From a checkpoint of a small mixture-of-experts model trained on Wikipedia.
Size: width 128, vocabulary 2048.
Experts: 32 experts in each of 9 layers, a sigmoid router.
Training: a variant of SOAP for the experts, 4800 steps.
Below are experts of layer 3 (counted from 0) of a mixture-of-experts language model. Rows are named router (the router's row for the expert), gate (a neuron's input weights, with its number), up (a neuron's input weights, with its number) and show model dimensions 0-127. Each number is 128 + 32 x the weight over its row's rms, rounded and kept within 0 to 255.
Before each expert's rows: a language model's description of what the expert responds to. This comes from a sample of Wikipedia text that the model never trained on.

# expert 18
What it handles: Sentence-final periods before a new sentence or section, and == heading markers in Wikipedia section titles, plus capital O starting words.
router [122 160 105 117 109 122 112 138  83  65 119 146 133 209  56 147 142 144  94 140 166  76 149 116 130  91 130  87 140  91 120 102 112 111 148 163 123 145 107  97 126 146  57 123 162 104 178 196 170 147 127 113 154 111 119  91 156 157 142  96 141  62 130 143 137  52 143 126 123 126 196 150 105 124 151  99 115 165 162 133  91 105  96 128 168 106 128 138  98  64 116 191 125 115 156 138  80 139 147 172 131 110  88 127 164  82 165  93  73 130 120 173 104  93 185 163 154 105  93  97 152 112 130  88 159 196 111 160]
gate0 [165 136 150 173 109 157 107 208 103  89 145 144 147 187 172 166 137 115 107  87  88 117 174 147 110 101 112 145 117  94 128 139 146 153 145 122 126 159 118 171 157 189 152 105 148 130 203  99 159 107 111 115 122 109  67 146 158 134  85 164 113 155 123 147 144 102 158  87 106 139 210  84 130 135  98 136 121 105 129 155 167  94  89 178  17 154  98 155 100 124 124 185 132 168 134 133 121 169 125 134 120  48 174 101  69 125  93 107 126 106 133  98 146 155 108 148  96 167 163 134 132 133 149 138 156  86 106  83]
up0 [172 126 100 121 165 112 158 107  56 129 130 163 110  79 158 168 151 182 120 133 125 111 129 129 161 135 141 135  67  58 132 151 111 196 136 132  76 164  86 132 105 115  96 145 125 189  93 116 129 157 114 134 154 154 116  93 143 173 124 144 137 103 120 119 118 130 106 117 211 106 133 194 103 122 127 180  79 117  97 148  51 164 112 105 123 155 132 151  90  59 116 157 128 148 199 118 152 173 124 124  58  76 161  81  71 118  92  91 162 118 136 169 117 115 117 135 132  88 173 115 166  70 110 136 132 114 134 114]

# expert 3
What it handles: Pipe separators and line breaks in data tables and succession boxes, plus quantity words and pronouns like include, several, three, who, he.
router [ 99 147 105  92 168  98  94 101 115 104  98 167 128 161  89 167 126  93 169 105 165 105 147 113  95  83 114  91 150  99 102  89 143 112 176 173 109 172 125 139 142 159  78 100 148 119 153 155 153 174 162 159  96  94  99  94 165  88 134 105 153  87 101 159 160  46 162 154 179 100 144 190  91 171 173 188 149 129 161 102  98  94 149  87 169 145 166 158 104  96  99 165 111  95 132 169 113 150 122 165 154 106 103  92 173 107 108  88  88 153  99 128 101 131 197 146 165  93 118 105 168 174 128 127 103 165 141 161]
gate0 [106 150 127 134 112  81 116 111 100 126 143 115  92 151 141 153 130  53 124  91 143 144 149 126 165 127  36 112 141  69  90 100 113 111 103 136 122 159 199  90 141 172 139  59 115 144 117 101  80 117 133 111  96  89 193 129  98 126 117 141  84  80 153  69  83 105 123 104 160 139 173 110 108 159 102 159 131 116 150  87 155 149 119 161 107 110 129 122 118 105 167 149  96 129 117 120 135 141 110 125 149 145 156 112 126 101 105  87 140 175 108  69  87  97 102 186 192 168 101 179 151 172  45 109  63 169 141  90]
up0 [109 104 152 139 174 127 126 102 160 102 141 113  97  64 121 115 119 154 146 127 175 107 104 163 214 172 156 140 124  82 101 142 165 122 102 137 124 170  93 147  77 171 162 119 181  71 103 123  88 164 146 107  86 140 187  73 166 157 131 171 189 154 186 160 126 131  80  87 173 100 175 141  63 135  84 179 112 130 107  94 165 139 114 142 130 124 119 102 147 122 185 151 144 138 130 133 105 147 145  62 118 121 135 132 158  97  52 105 100 110  90 138 128 120 126 187 124 163 117 138  78 167 124  87 113 172 106 152]

# expert 25
What it handles: Word-internal re, ru, ro pieces, as in al-re-ady, ar-re-sted, tele-re-covery, A-re-na, plus Cyrillic and Arabic letters and among, of.
router [145 180 115 114 181 117  98  78  95 123 129 169 207 145 108 162  96 104 155 109 164 120 122 115  92  68 104  93 103 129 113 124  90 115 192 154 111 177 134 105 171 146 105  88 176  77 143 127 132 123 137 142 134  64 137 111 158  66 170 149  85  85  99 163 165  72 119 113 162 129 138 163  99 126 148 155 131 116 161  75  92 128 142 129 140  93 166 189  96 148 135 156 118 117 116 126  94 126 129 192 137  81  62 124 139 113 148  98  89 186  88 140  97 102 189 161 174  64 128 106 166 124 125 114 118 163 152 164]
gate0 [116 170 174 103  54 123 131 131 115 145 166 110 150 171 183 130 123  54  86 139 123 102 113 116 105 130  31 118  97  87 160 145  79 136 130 101 156 180 102 105 137 186 105 160 151 120 137 106  88 127 161 123 124  93  95 145  91  54 199 139 123 110 128 148 129 127 110 140 102 100 160 141  94 138 136 142 181 131 119  80 112 106 103 104 130 136 130 157 111 128  90 106 111 146 150 122  50 112 174 168  87  96 110 154 175  92  96  68 196 141 154 147 115 106 118 179 120 139 166 112  96 206  95 154 136 118 160 131]
up0 [ 96 113 126 128  78 129  37 124 117 141 156  94  84 152 136 106  94  26 135 124 187 115  97  82 109 156 105 171 138 105 162 122 107  89 174  74 116 106  64  78 114 122 116 164 182 148 145 113 106 124 110 143  84  74  74 163 164 117 177 146  92 124 139 163 139  87  79 143 131 122 167 107 116 132 112 117 154 114 164 120 165 149 116 145  95 156 137 114  81 103 140 166 106  96 138 112 120 118 131 163  99 125 156 107 155 157  98 104 193 194 142  64 131 115  94 148 138 115 113 106 117 152  99 110 122 163 192 192]

# expert 0
What it handles: Final pieces ending in -a or -ia in names and places, such as Olivi-a, Indian-a, Jele-na, plus Africa, Australia, Ice-land.
router [ 97 164 106 138 163 117 111 118 119 161  97 148 112 147  89 170 124 138 141 121 168 124 143  97  97 100  93  77 186 133 129  58 131  97 195 160 115 186 124 113 114 136 123 146 160  85 101 108 151 168 140 165 164  63 121 112 165 127 133  81 145  72 118  94 145 102 148 174 165 119  92 113  50 131 155 172 119 147 152 142 116  66 138 103 155 131 149 101  57 118  73 151 142  98  70 136 116 129 124 151 114  88 143  96 122 107 150 107  94 186  79 131  60  67 116 121 147 117 172 158 145 120 145  88  86 202 140 107]
gate0 [147 170 121 118 216 141  91 118 151 158 112 102 158 170  93 114 133  62 134 133 120 156 180  71  96 100 107  71 134 101 114 116 122  81 145 136  97 191 134 113 111 136 128 156  94  85  80 112 129 155 166 144 181 151 170 145 130 108 106 110 130  79 120 105 144  90 105 157 143 100 137 117 154  37 151 156 156  62  90 131 190 129 117 146 150  83 143 111 142 149 147  99 194 150 113 165 172 154 134 104 127 152 152 152 115  99 145 120 151 130 105 186 135 169 167 138 110  89 142  38 123  75  99 134 134  67 112 133]
up0 [148 127 224 115 114 120 158 101 138 122 109 162 185 111 101 151 130 117  93 130 125 131 138 158  92 129 150 110 104 164 111  92 141 111 145 104 101 151 101  86  88 125 178 140 143 166 180 150 140 163 113 139 140  66 102 131 184 117 151  61  88 112 151 124  87 142 115 119 127 121 157 122 152 173 125 118 100 145 191 160 138 102 213 147  97 117 135 126  99 144 150 181  81 129  99 168 107  87 106  67 110 153 133 155 172 141 176 129 158  64  76  95 135 133 118 153  82  83  85 104  58  70  99 107 141 105 106  64]

# expert 15
What it handles: Prepositions like of, in, for, from, with, against inside phrases, and verb endings -ed, -ated, -ized such as describe-d, train-ed.
router [ 78 164 118  83 173  95 102 108 122 107  97 167 148 157  87 181 141  99 149 106 157 108 152  86  99  96 113  84 146  82  95  76 124 101 183 156 117 170 154 138 156 174 100 100 167 103 173 147 159 173 158 157  76  99  79  98 166 103 139 109 147 100 113 146 146  55 173 163 189  97 154 170  92 172 188 188 144 147 160 113 109  92 152  96 165 118 158 152  99 107 123 155 122 104 134 157 138 153 154 165 144  97 107 100 155 115  85  96  91 128 109 146  93 141 163 134 154  93 128 124 188 181 108 125 108 161 141 175]
gate0 [127 143 133 114 106 171 135 120 145 114 161 156 121 117 122 143 124  71 164 140 166  78 102 150 169 159 184  86 119 117 124 136 114 123 114 197 139 141 170 108 165 102 183  73 145 174 141 152 122  55 135 151 150  73 113  98 175 142 181  72 144  76 166 132 162 171 105 145 132 108 115 139 111 156 188 141  68 162 113  83 117 156 145  86 157 208 163 137  76 119 124 159 142 127 116 162  76  73 157  54 133 137 154 121 125 113 131 147  83 112 110 126 123 140  71 108 157 113 193 128  95  78 104 141 162 167 111 125]
up0 [135 123 119 185 155 150 126 122 120 126 117  89 149 141 103 119 117  85 128  91 136 156 156 134 144  92 126 148  83 125  98  91 102  87 128 146  92 117  82 163 113 136 110 195 115 109 147 133  56 154 107 164 138 124 131 117  91 105  90 140  86 150 123 115 189 156 125 134 132 138 184 158 122 223 135 129 104 145 161 181 156  99  79  93 151  78 124 130 164 155 174 127 146  87 120 139 178 108  76 151 112 160  64 108 141 119 128  54 107 139 154 203 171  79 105 158  83  94 102 177  87 133 130  89 110  60  84 160]

# expert 29
What it handles: Forms of be and have right after a subject noun or pronoun, as in it was, were summoned, had been.
router [128 132 111 102 141  80 117  90 115 124 134 175 164 127 111 145  98  88 200 108 150 111 131  85 104 117 134 121 132  29 106 125 147  94 156 134  84 114 150 172  84 135 108 122 153 109 178 205 126 124 129 154  76 121  74 116 172 106 131 124 127 106  84 167 168  78 176 131 189 126 175  87 103 158 174 147 129 174 133 114  64  55 179 133 161 138 198 153  51  83 157 155 154 111 166 111 125 117 129 162 173 128  76 125 126 105 132  99 124 113 108 130 137 140 142 120 145 127 112 120 169 150 100 118  70 153 154 135]
gate0 [ 92 155 125 111 131 161 120  87 128 107  75 147  62  95 121 139 132 119 123  86  44  41 186 128 102 135 123 160 163  84 144 151 138 149 112 123 119 133 133 182 110 171 164 116 140  97 104  99 159 115 108  87 108 191 127  98 168 143 122 161 122 167  97 145  97 121 117 143 107 171 155 120 138 159 195 126 121  87 200  68  64 144 164  99 154  97 109 192 165 106 132 119 119 123 127 127 121 149 131 130 118 111 138 126  89 144  78  93  48 120 133 185 153 130  63 144 137  98 114 171 176 146  87 154 125 152 105 159]
up0 [108 104 134 183 119  75 197 173 122 105 120 128 115 138 136  93 166 134  91 147 203 205  98 179 168 116  81 133 101 139 138 177 110 128 145 137 115  82 141  73  86  82 110 130 132 141 103 129 125 169 133 114 129  17  79 176 110 118 144 130 151 111 172 118 154 136  96 134 139  74  93 142 172 137 162 130 171 152 116 145 107 100 170 117 105 106 118 108 140 149 146 125 107 121 106 100 154  78 149 137 157 145  87 119 137 135 179 114 155 161  48 160  89 122 174  97 147 144 167  88 104  54 171 138 144 117 121  96]

# expert 13
What it handles: Bare space tokens, mostly between words or before list dashes in tables, plus word-initial h, gr, pr pieces such as h-orse, inter-pr-etation.
router [152 118 126 126 149  97 116  80  82  98 118 173 167 166  72 167  90 129 127 122 147  72 147 101 109  86 147 100 121  38 104  93 132 114 147 129 120 196 148 160 148 144  79 107  98 126 102 137 123 155 148 129  95  56 131 127 180 136 116 105 128  87  92 164 136  90 128 166 148  85 147 131 106 157 124 119  95 129 146 106 124  36 139 107 175 125 196 178 101  85 129 153 101  50 146 131  95 160 149 165 144  68 110 115 154  93 116  55 121 141 120 122 104 117 160 151 156  96 163 110 197 145 147 161  90 133 112 111]
gate0 [118 128 167 118 115  44 200  88 150  68 137 112 147  92 152 109 154 166  55 124 122 171 186 140 121 142  74 171 128 100 104  99  92 122 150 107  82 202 115  92 101  91 164 177  96 127 122 134  95 163 171 184 105 118 160 189 116 127 122 115 117  64 138 133  78  76 124 127 143 143 139 132 100 142 114 110 138 175 125 156 140 122 108 108  81 141 125 124 113  87  91 147 165 101 103 157  77 165 177 134 130 146 134 127 145  97  83  92 169 161 117 171 106 159 109 178 106 131 100 131 185 142  84 130 113 128  69  93]
up0 [108 113  75 124 135 152 105 137 120 151  84 170  92 132 102 130 132 114 154 147 123  96  82  96 135  98 131 121 137 108 128 151 149 146 132 189 177  58 149 183 160 180  95 121 121 110 109 166 146 137 109 122 184 141 127  49  73 114 104 136 122 189 173 113 148 157 118 139 114  97 111 137 152 162 129 162 128  74 123  66 130 158 167 189 137  53 119 118 147 112 158 138  77 120 152 160 128 102  67 125 101 133 169 102 116 125 144 155  57  82 144 102  94  76 174  60 123  74  94 168 136 167 113 101 105 151 164 167]

# expert 7
What it handles: Closing parentheses and digit groups in numeric tables, coordinates and climate charts, such as (°C), 32.0), 109,5-64, 45°.
router [128 142 127 128 139 111 109  93 148 140 104 197 134 142  84 161 119 122 133 149 156 132 154 126 114 139  72 111 105  92 112 119 110  68 141 176 122 154 125  89  67 160  76  94 152 126 151  99 178 157 148 177 150  60 128 173 126 128 114 137 113  71  99 141 191 106 134 134 172 126 145 155 100 160 175 133 144 126 102 120 141  38 141 121 162  89 147 139 102 111  59 158 109  38 126 147 125 186  80 184 128  91 132  95 158 164 106  85 159 152  61 130  89 106 154 133 171 109  97 112 148  99 135 121 154 160 112 187]
gate0 [ 58 140 116 216 116 139 146 132 150 120 167 162 192 132 161 144 118 106  65  82 141  76  92 199 137 102 172 154 131 140 103  82  97 116  62 121 174 119 143 128 127 115 182  87 133 146 144 124 116  96 128 205 147 118 203 171 140 196 116 106 100 176 117 144  99  91 118 121 129  93 128 126 112 107 119 132 148  69 131 130 119  95 151 104 139 151 102 118 117 192  87 138 122 150 138  78  84 129 126 100 112  90 179 105 193  99 131 111 146 133 130  72 147 121 143 144  82  80 184 115 142 141 103 128 114 158  92 129]
up0 [150 144 136 108 132 120 162 130 110 147 121  85  67 157 130 112 114 145 168 138 124 103 122 111 163 184 123  82 162 119 124 158 138  85 166  89 131 121 110 146 106 169 125 179 198  94 133 181  82  73  99  79  96 157 162  54  85 103 124  98 157 171 163  82 133 161 105 125 141 149 161 165 195  87 140 133 196 131 133 101  56 126 154 144 110  96 170 136 104  89 145 105 171 151 127 136 126  57  73 164 141 114 116 122  91 186 105 145 145 103 149 126 104 139 120  83 133 145 108 173 163 125 122  51 116  79 149 111]

# expert 26
What it handles: Last letters or short endings of foreign names and technical words, like n in Nakhon, k in Czechoslovakia, s in Žiukas.
router [101 164 114 177 191  97  92 127 152 127  72 149 126 158  65 172 137  89 103  53 131 129 112 118 128 118 108 126 152 149   9 129 134 116 136 130 122 180 115 135 152 165 109 106  92 122 107 120 147 180 160 129  73 120 138 138 165 153 196  88 114  98 130  94 106  78 206 117 126 107 145 148  85 134 119 143 122 140 135 100 132 121  71  76 186 156 194 130  69 131 133 133 101 115 137 179 174 167  96 169 114 121 134 134 144 143 177 104 152 160 137 171 130 149 102 120 149 134 126  96 132 127  95 141  81 187 129 157]
gate0 [115 101 104  69 175  84 133 126 115 115 160  97  76 125 143 126 101 142 102 185 122 100  96  94  87  90 174 135 123 156 207 162 136  97 174 141 102 132 155 139 165 129 151 108  86 102  72 134 173 187 147 132  84 113 103 148 102 179 188 165 172 137  96 113 146  86 122 101 156  60 124  67 144  97 110 156 161 115 114 114 116 160 124 111 175 149 136 156  98 192 106 129 157  60  89 153  70 140 153 137 154 142  85 169 140 127 130 201 158 146 127  77 172 121 145 129 103  93 142 123 179 125 129 110  93 102 150 108]
up0 [171 149  88 200 117 146 162 127  66 176  92 110 138 127 137 131 123 150 141 104 138  80  92 120 119 141 166 119 155 152 126 107 137 163  72 103 115 141 136 108  89 147 126 124 159 206 171 122 150 119 168 150 161 137 128  96 144 141  44 178  64 131 150 158 113 136 143 100 108 132 168 134 130 136 153  81 162 131 115 107 135 154 119 112 101 131  95 142 180 118 198 197  78 146 139 107 141 160 101  81 143  98 191 131 170 105 132 133 141 124 111 195 120  50 112 209 137 113  85 127 179 114  95 137  82 163 155 103]

# expert 24
What it handles: Line breaks between infobox fields, list items and section headings, such as before "- Country:" or "===The 1980s", plus as well.
router [130 132  91 126 152  97 117 134  98 152 103 139 138 231 117 179 134 130 134 133 137  78 164 150 124 117 137 133 127 101 135 124 123 126 194 157 124 136 161 129 111 169  89 130 136 126 114 148 180 152 176 186 109  78 122 123 154 119 124  95 160  98  71 177 158  67 177 121 193  97 107 167  92 155 140 171 124 129 143 129 102 104 153 101 143 143 183 165 123  39 145 184  91  80 151 165 115 131 162 193 144 133 117  81 197 142 129  96 116 147  87 169 157 171 158 113 179 123 138  98 122 143  97 106  76 145 117 172]
gate0 [100 162  96 175 135 112 156 134 122 140 129 146 167 136 139 184 109 119 166 107 165 121 118 129  86 159 142 165  91  99 129 111 136  45 153 161  80  90 139 178 102 168  81 144 137 135  96 136 188 160 137  97 193 125  85 108 132 133 184 203 161 130  71 176 141 191 179  69 172 131 144 102 156 117 122  81 131 127 136  95  86 134 108 136 127 107 112 150 123  87 100 110 119 140 128 150 129 151 116 131 159 175 125 160 102 119 113 179  96 159  60 179 161 120 152 139  97 122 151 177 114 138  63  77 101  77 102 162]
up0 [128 129  93 173 147 107 199 143  84 120  79 176 158 160 181 138 125 119 117 163 148 143 146 155 142 175 162 132  91 103 103 163 145 107 117 157  90  89 133 182 107 185  83 106 145 157 118 133 148 153  90  84 138 121 102  95 130 156 154 224 132 128  76 166 141 165 170 116 131 106 102  53 133 139 107 114  86 125 140  85 116 190 124 132 108 115 165 162 111 121 110 118 103 137 139 171 165 156 115 136 158 138 118 157 136 126 145 211 129 174  79 214 129 136 148 127 113 155 181 142 125 163 109  68  75  86 126 146]

# expert 6
What it handles: Year digits after 19 or 20 in dates and ranges like 19-68, 2015, plus closing quotes and nouns like film, album, series.
router [109 177 116 123 171 115 113 132 127 125  85 189 144 167 117 168 124 108 170 149 112 127 141  92 145 101 160 103 143  93 114 103 101 115 133 164  62 163 114 113 117 191  50 100 107 132 137 142 152 150 158 120 141 119  92 138 143 100 106 144 130  47  98 143 144  73 128 118 191 143 137 148 109 133 166 168 135 105  87 131  58  36 180 110 215 133 145 122 116  32 109 150 131 115 133 161 149 145 127 174 122  69  84  71 131 144 167  76 144 125 118 142 107 135 165 142 121 136 129  91 152 107 133 124 122 182 128 155]
gate0 [189 146 120 148  69 146 124  93 114 169 147 163 190  88 149 136  57 136 142 209 130 125 116 105 135 133 126 140 147 172 101 129  88 107 124 127 187  89 154 165 174 147 142 116 113 185  54 107 146 105 165 125 149  91  99 102 143 151  92  91 154 148  92 139 126  82 166 118 137 183  99 148  87 178 112  74 126  75  82 172 126  78 164 113 165 163 157 111 113  65 125 109 127 107  93  93 150 137 112  90  80 103 132  88 102 142 127 125 105  89 189 144 116  90 176 158 157 120 151 173 141 136 126 161 117 154 115 172]
up0 [110 151 152 136 156  96 135 173 111 113  80  69  92 162 114 155 138  35 117 143 154 102 144 115 147 174 115 163 123 137 152  84 183 132 164 162  84 157  91  74  87 123 123 147 149 102 116  60 149 155 117 163 103 169 178 138  84  89 114 189 121  67 138 107 148  89 134  99 160 162 159  72 151 142 203 195 109 174 158  75  85 159 109 136 112 116 157 128 102 210 131 134 116 118  75 134  96 133 110 164 126 177 146  99 139 114 130  83 130 130 125 162 141 140  81 114 108 164  99 131 107 173 128 131 138 130 129 146]

# expert 10
What it handles: Single vowel pieces inside longer words before endings like ally or tion, such as event-u-ally, substant-i-ally, man-u-script, plus French-looking au, é.
router [ 74 174 141 145 146 134 140  99 124 149  87 177 140 139 124 148 122 157 159 155 112  82 161 138 148  95  74  94 150  95 142  70 110  91 178 144 154 184 141  97 118 164 117 134 168 147  98 163 173 180 121 136 141  38 124 109 185 124 133  79 114 131  52 145 149  67 158 155 137 146 120 100 104 113 127 111 154 135 160 107 140 100 116  85 194 145 193 131  77 120  67 146 152  83 122 163 165 142 136 148 110 129 114 120 181  92 104 135  80 152  96 139  88 109 152 176 153 133 164 100 170 143 134  64  93 174 124 143]
gate0 [105 196 201 165 106 112 103 140  94 148 114 132  95 105 130 103 146 142  98  81  69 172 144 162 155 103 105  86 141  83  58 139  92  94  78 117 110 110 139 126 141  71 157  74 109 165 135 147 124 120 155 125  76 162 137 137 124 136 101 139  93  59 102 138 125 128 129 138 116 100 214 161 114 114 101 135 107 227 154 128 154  76 147 149 115  51  77 177  88 116 134 123 141 126 179 114 147  95 102 173 144 139 134 171 183 106 140 129 180 130 103 108 109 118 105 107 120 140  72  89 141 166 119 152 152 129 128 112]
up0 [198 125  91 135 115 137 122 123 130 103  99 153 133 199 152 144 130 100 112 144  73 134  83 114 102 140 107 181 154 157 151 135 166 135 142 120 100 138 109  84  69 166 105 160 130 142 121 118 148 109 157 161 186 136 104 156 137  79 155  88  80 224 111 117 108 146 138 152 144 145  86 108  99 176 133 116 138  90 113 136 123 161 106 136 127 200 195  79 164 151 176  96 162 142 108 165  96  96 154 134  97  84  93 112 148 159  62  99  93  72 168 128 136 164  98 130 107  59 141 173 141 145  99 154 121  79 177 143]

# expert 14
What it handles: Short syllable pieces ul, ga, ca, ta, el, cur inside words, as in pendulum, cellulose, virulence, Vulcan, academy, División.
router [107 133 126 120 146  91 112 137 128 151  71 150 132 157 124 160  95 131 145 148 194 138 144 154  84  99 120  43 187 133 109 109 139 101 145 176 141 131 138 134 148 180  93 108 118 127 105 154 196 173 113 147 107 124  99  93 155 114  96  56 133 124 160 195 149 107 136 176 155 103 117 109  96 129 161 106 145 127 130 109 109 111 107  97 172 111 165  86 122 127  95 130 148 100 123 188 109 167 106 134 140  63 165  86 156 132 133  33  72 157 135 136  96  93 192 118 162  95 194 103 147 178 173 118 149 135  91 177]
gate0 [134 111 114 167 157 102 141 124 148  48  87  89 129 146 105 125 107 140 168 103 124 162 141 146 165 100  92  70 115 160  92 135 132  78 143 171 102 167 152  88 132 142 120 115 128 116 151 156 155 107  91 141 101  88 150 103  93  70 135  81 113 196 144 133  96 112 105 143 178 115 118 155  64  81 106 130 117 114  95  53 137 131 173 127 107  92 124 132 124  86 120 177 142 165 148 167 136 122 144 140 127  97  72 126 141 171 169 138  73  79 169 113  82  35 144 170  86  99 132  98 138  94  44 154 101 109 106 138]
up0 [175 171 118 168 160 101 168 109 142 145 118 167 122 132 105 130 115 106  82  80 195 166 121 149 131  82 114 110 125  97 126 133 125 128 116 136 146 155  91  68 191 126  84 184 177 132 148 172 113 154 102 173 145  94 191 155 172 184 180 105 132 125  71  99  93 126 115 173 121 124  95 124 120 131 100  53 117 135 156 107 148 129 105 169 130  83 130 135 118 195 168 101 126 171 124 129 133  89 118 177 111 132 164  72 176 128 121 121 128 144 125 152 141 109 100 180  37 106 115 104 118 127 199 132 127 117 145  60]

# expert 20
What it handles: Table pipes, separator rows and line-start dashes or equals signs in tables, infoboxes and cast lists, as in | Country.
router [ 70 137  91 116 131 124 108 105  99  64  67 163 155 213 124 218 135 101 163 123 129 118 156 136 111  80 108  92 126  54  99  67 139 100 127 127 138 149 151 160 162 132 129 109  93  56 145 154 122 126 196 127 121  68  86 156 189  89 127 116 169  69  95 189 158  74 135 127 141  86 160 163 114 136 156 121 126 145 152 132  86 129 173 108 167 144 165 136 133  54 135 115 136 106 135 163  96 158 138 171 145 139 103 115 139  75 135  74 122 109 108 154 134 127 154 146 168 106 128 142  98 138 126 109 155 158 133 124]
gate0 [139  67 120 118 140 100 147 119  95 123 197  92 132  85  66 136 199 103  79 145 129 144  85 166 129  85 146 154 159 185 139 132 140 126 144 151 140 102 135 100  80  93  92 118 138 123 144 117 149 145 141 123 120 126 169 131 136 165 112 108 132 122 161 137  95 165 160  89 159 135 125 137 159 104  62  95 201  51  90 123 155 118 154  85 146 183 145 130 149 136  94 156  60 122  74 106 111 131  92  93 214 103 169 141  94  78 120 124 160  76 120 101 148 113 184 169 132 105 133 150 100  81 127 106 143 100  99 191]
up0 [ 89 120 105 201 133 116 149  90 174 119 133  95 116 157 109 136 132  96 101 118 127 105 127 113 101 140 159 118 120 147 140 136 149 166 124 138 162  69  34  69  73 125 166  77 138 140 116 129 143  84 116 133 140 124 100  72 149 122 103 123 179  73 158 124 138 133  73 159  79 106  95  95 148 125 122 123  92 148 171 148  95 121 128 139  85 134 110 195 141 138 131  92 113  66 149 110 187 155 119  91  84 185 113 149 148 132 159 170 203 124 156  75 135  92 127 137 146 144 167 170 114 147 137  76  90  73  49 104]

# expert 30
What it handles: Stem pieces before suffixes like duc, mp, par in Repro-duc-tion, e-mp-loyed, and capitalized name starts Mo, Ma, Mar, S.
router [130 147 157 118 151  97 135  80  77 132 135 127 126 130  81 124 112  83 127 135 121 103 114 137 113  86 120 127 127  86  93 101 125  87 138 113  80 173 180 172 141 181 131  92 152  74 138 193 132 154 153 160 162 133 122 124 143  79 103 135 183 102  97 102 182  91 215 189 147  92 119 132  98 156 154 141 104 109 212 112 143 139 108  92 162 161 221 155 125  57  90 119  69 133 137 145 130 155 116 140 121 112 121  80 189 105 134 131 138 123 101 154 144 101 170 172 155  90 131  79 155 149 148 147 104 175 121 158]
gate0 [106 168 119 117 199 126 173 119  68 123 179 218  97 146  89  99 129 126 102 158 140 130 160 149 135  90  76 174 110 123  70 133  64 157 107  98 117 134 137 127 151 143 184 140 121 142 144 137 138 113 152 118 151 156 199 167  60 151 113 159 150 124 155 110  88  69 160 135 159 138 130 147 163 115 149 107 129 143 149 136 126 115  89 149 105  79 135 100 128 152 186 140 103  75 163 124  52 177 130 165  80 129  63 118 117 123 116  74 153  74 162 142  95 134 183 188 158 125 154  88 141 151 141 139 148 134 125 104]
up0 [150 137 124  90  82  97 121 117 183  83 105 128 102 112 155 147  74 127 184 142 116 112 115 147  48  99 169  64 174 115 146 145 170 127 197 145  82 145 174 163 146  88 144 124 115  64 151 129 158  99 130 103 163 113  99  65 155 157 115 123 107 131 138 145 107 186 143 142  12 119 144 118 124 131  89 131 144  98 103  64 106 153 170 100 154 115 175 123 140 114  84 139  97  83 124 164 136  96 113  91  99 175 125 127  99 142 133 162 139 160  91 153 134 106 100 124 138 115 104 115  93  98  59  92 104 122  89 167]

# expert 21
What it handles: Word-final plural or possessive s (Bird-s, Robert-s), and pieces like ow, ck, sp, win, as in home-ow-ner, touchd-ow-ns, York-shire.
router [119 140 151  95 196  90 117  92 101 125 134 145 168 148 133 163 104 143 145  90 165 145  87 107 122 136  85 119 121 115  99 127 153 157 140 173 120 181 147 170  95 183  74  96 117  88 157 206 116 132 156 109 166 108  82  76 141 158 122 115 150  87 109 125 185  52 177 148 132 100 105 130  89 161 165 116 118  97 119 123 118  68 127 110 150 180 143 197 112  88 143 146  79 100  88 121 182 138 139 175 178 149 155  73 184 126 134  97 138 180 128 115 107 158 189 135 137  74 142  85 149 147 113 113  91 143 160 132]
gate0 [147 157 123 155 126 105  94 120 104 153 159 140 107 143 103 195  83 155 120 137 158 150 131 123 127 120 142 180  95 122 148 167 190 117 159 151 120 126 170 153 116  57 167  51 107 151  98 126 142 117  95 106 153 132 140 130 131  89 154  96 109 129 150 163 147 143 114 136 187  74  97  92 174 197 117 141  81 140 130 167  98 110 170 146 125 198 106 103 179  90 111 105 128 109 110 110 121 116 145 163 168  51  90  52 148 156 144 175  95 141 129  79  88 118  64  85 124  82 132 127 179 180 132 136 145 126  93  80]
up0 [142 126 141 148 161 196 188 133 207  70 147 146 124 117 117 124 108 112 144 102 162 132  87 134 183 131 128  79 106 152 141 114  80 126 138  59 171 127 154 178 135 148 104 182 117 143 131 104 168 152 125 180 155 103 124 169 156 193 152 128  98 147  80  96 156 140 119 140 114 124 196 130  98  82 167 140 154 130 136  83 195 136 136  94 134 180 131 125 102 177  82  97 107  71  93 116 133 125  87  86 118 137  82 142 161  34 159 120 186 120 144 127 117 107 110 158 133 150 148 110 158 176 104 105 146  99 167 132]

# expert 9
What it handles: Mid-word pieces like hi, ki, ho, h in transliterated Japanese, Georgian or Arabic names (Mis-hi, Tsk-hi-nvali), plus apostrophes, capital A, no.
router [ 89 114 125 144 153  78  79  80 110  94  86 164 119 130  90 155 141 136 148 168 144 131 155 145 148 130 109  95 126 138 117  66 151 123 177 181  66 159 156 106  84 120  72 103  96  54 101 186 152 131 103 127 163  96 132  69 118 158  90 122 133 118  87 137 180 101 162 184 134 127 155 130  99 152 155 143 135 125 198  99 107 101 142 108 182 119 189 140 108  98  68 122  98  89 133 220  97 192 175 167 110 110 102 128 130 112 156  81 120  78 118 139 117 121 136 138 163 104 115 141 129  99 114 128  61 139 140 136]
gate0 [101  81  94 130 167 106 126 157 141 131 128 130 164 133  61  76 154 141 195 113 103  79 126 120 143 114  94 166 160  47 111 112 126 115 149 153  95 163  99 119 137 113 120 121 142  99  83 143 134 131  94 169 124 100 128  73  50 156 163 109 136 148  94 110 110 170 118 157  59 111 102 109  89 157 151 143 171 155 143 179 115 160 125 144 140  90 168 162 127 100 145  81  88 129 160 157  67 132  75 187 155 115 119 132  92  60  61 186 151  81 126  97 140  87 127 124 181 136 134  87 128 145 138 169 128 159 158 162]
up0 [103  25 191 102 116 140 130 100 112 151 127 135 117 157 148 129 102 143  82 126 178 119 163  94 116 163 165  96 110 113 140  86  95 198 169  91 129 105  82 150 103 131 118 133 111 119 117 128 162 134 156  59 137 150 129 127 157 124 101 155  79 115 134 126  95 100 155  79 214 146 149 109 146  87 149 100 148 209 103  88 103  90 139 116 123  97 100 109  94 121 136 150 139 144 105 169 168 130 134 140   7 147 128 134 142 163 156 121  89 129 160 150 139 147 167 166 143  63 124 138 124  71 135  97 163 159 151 147]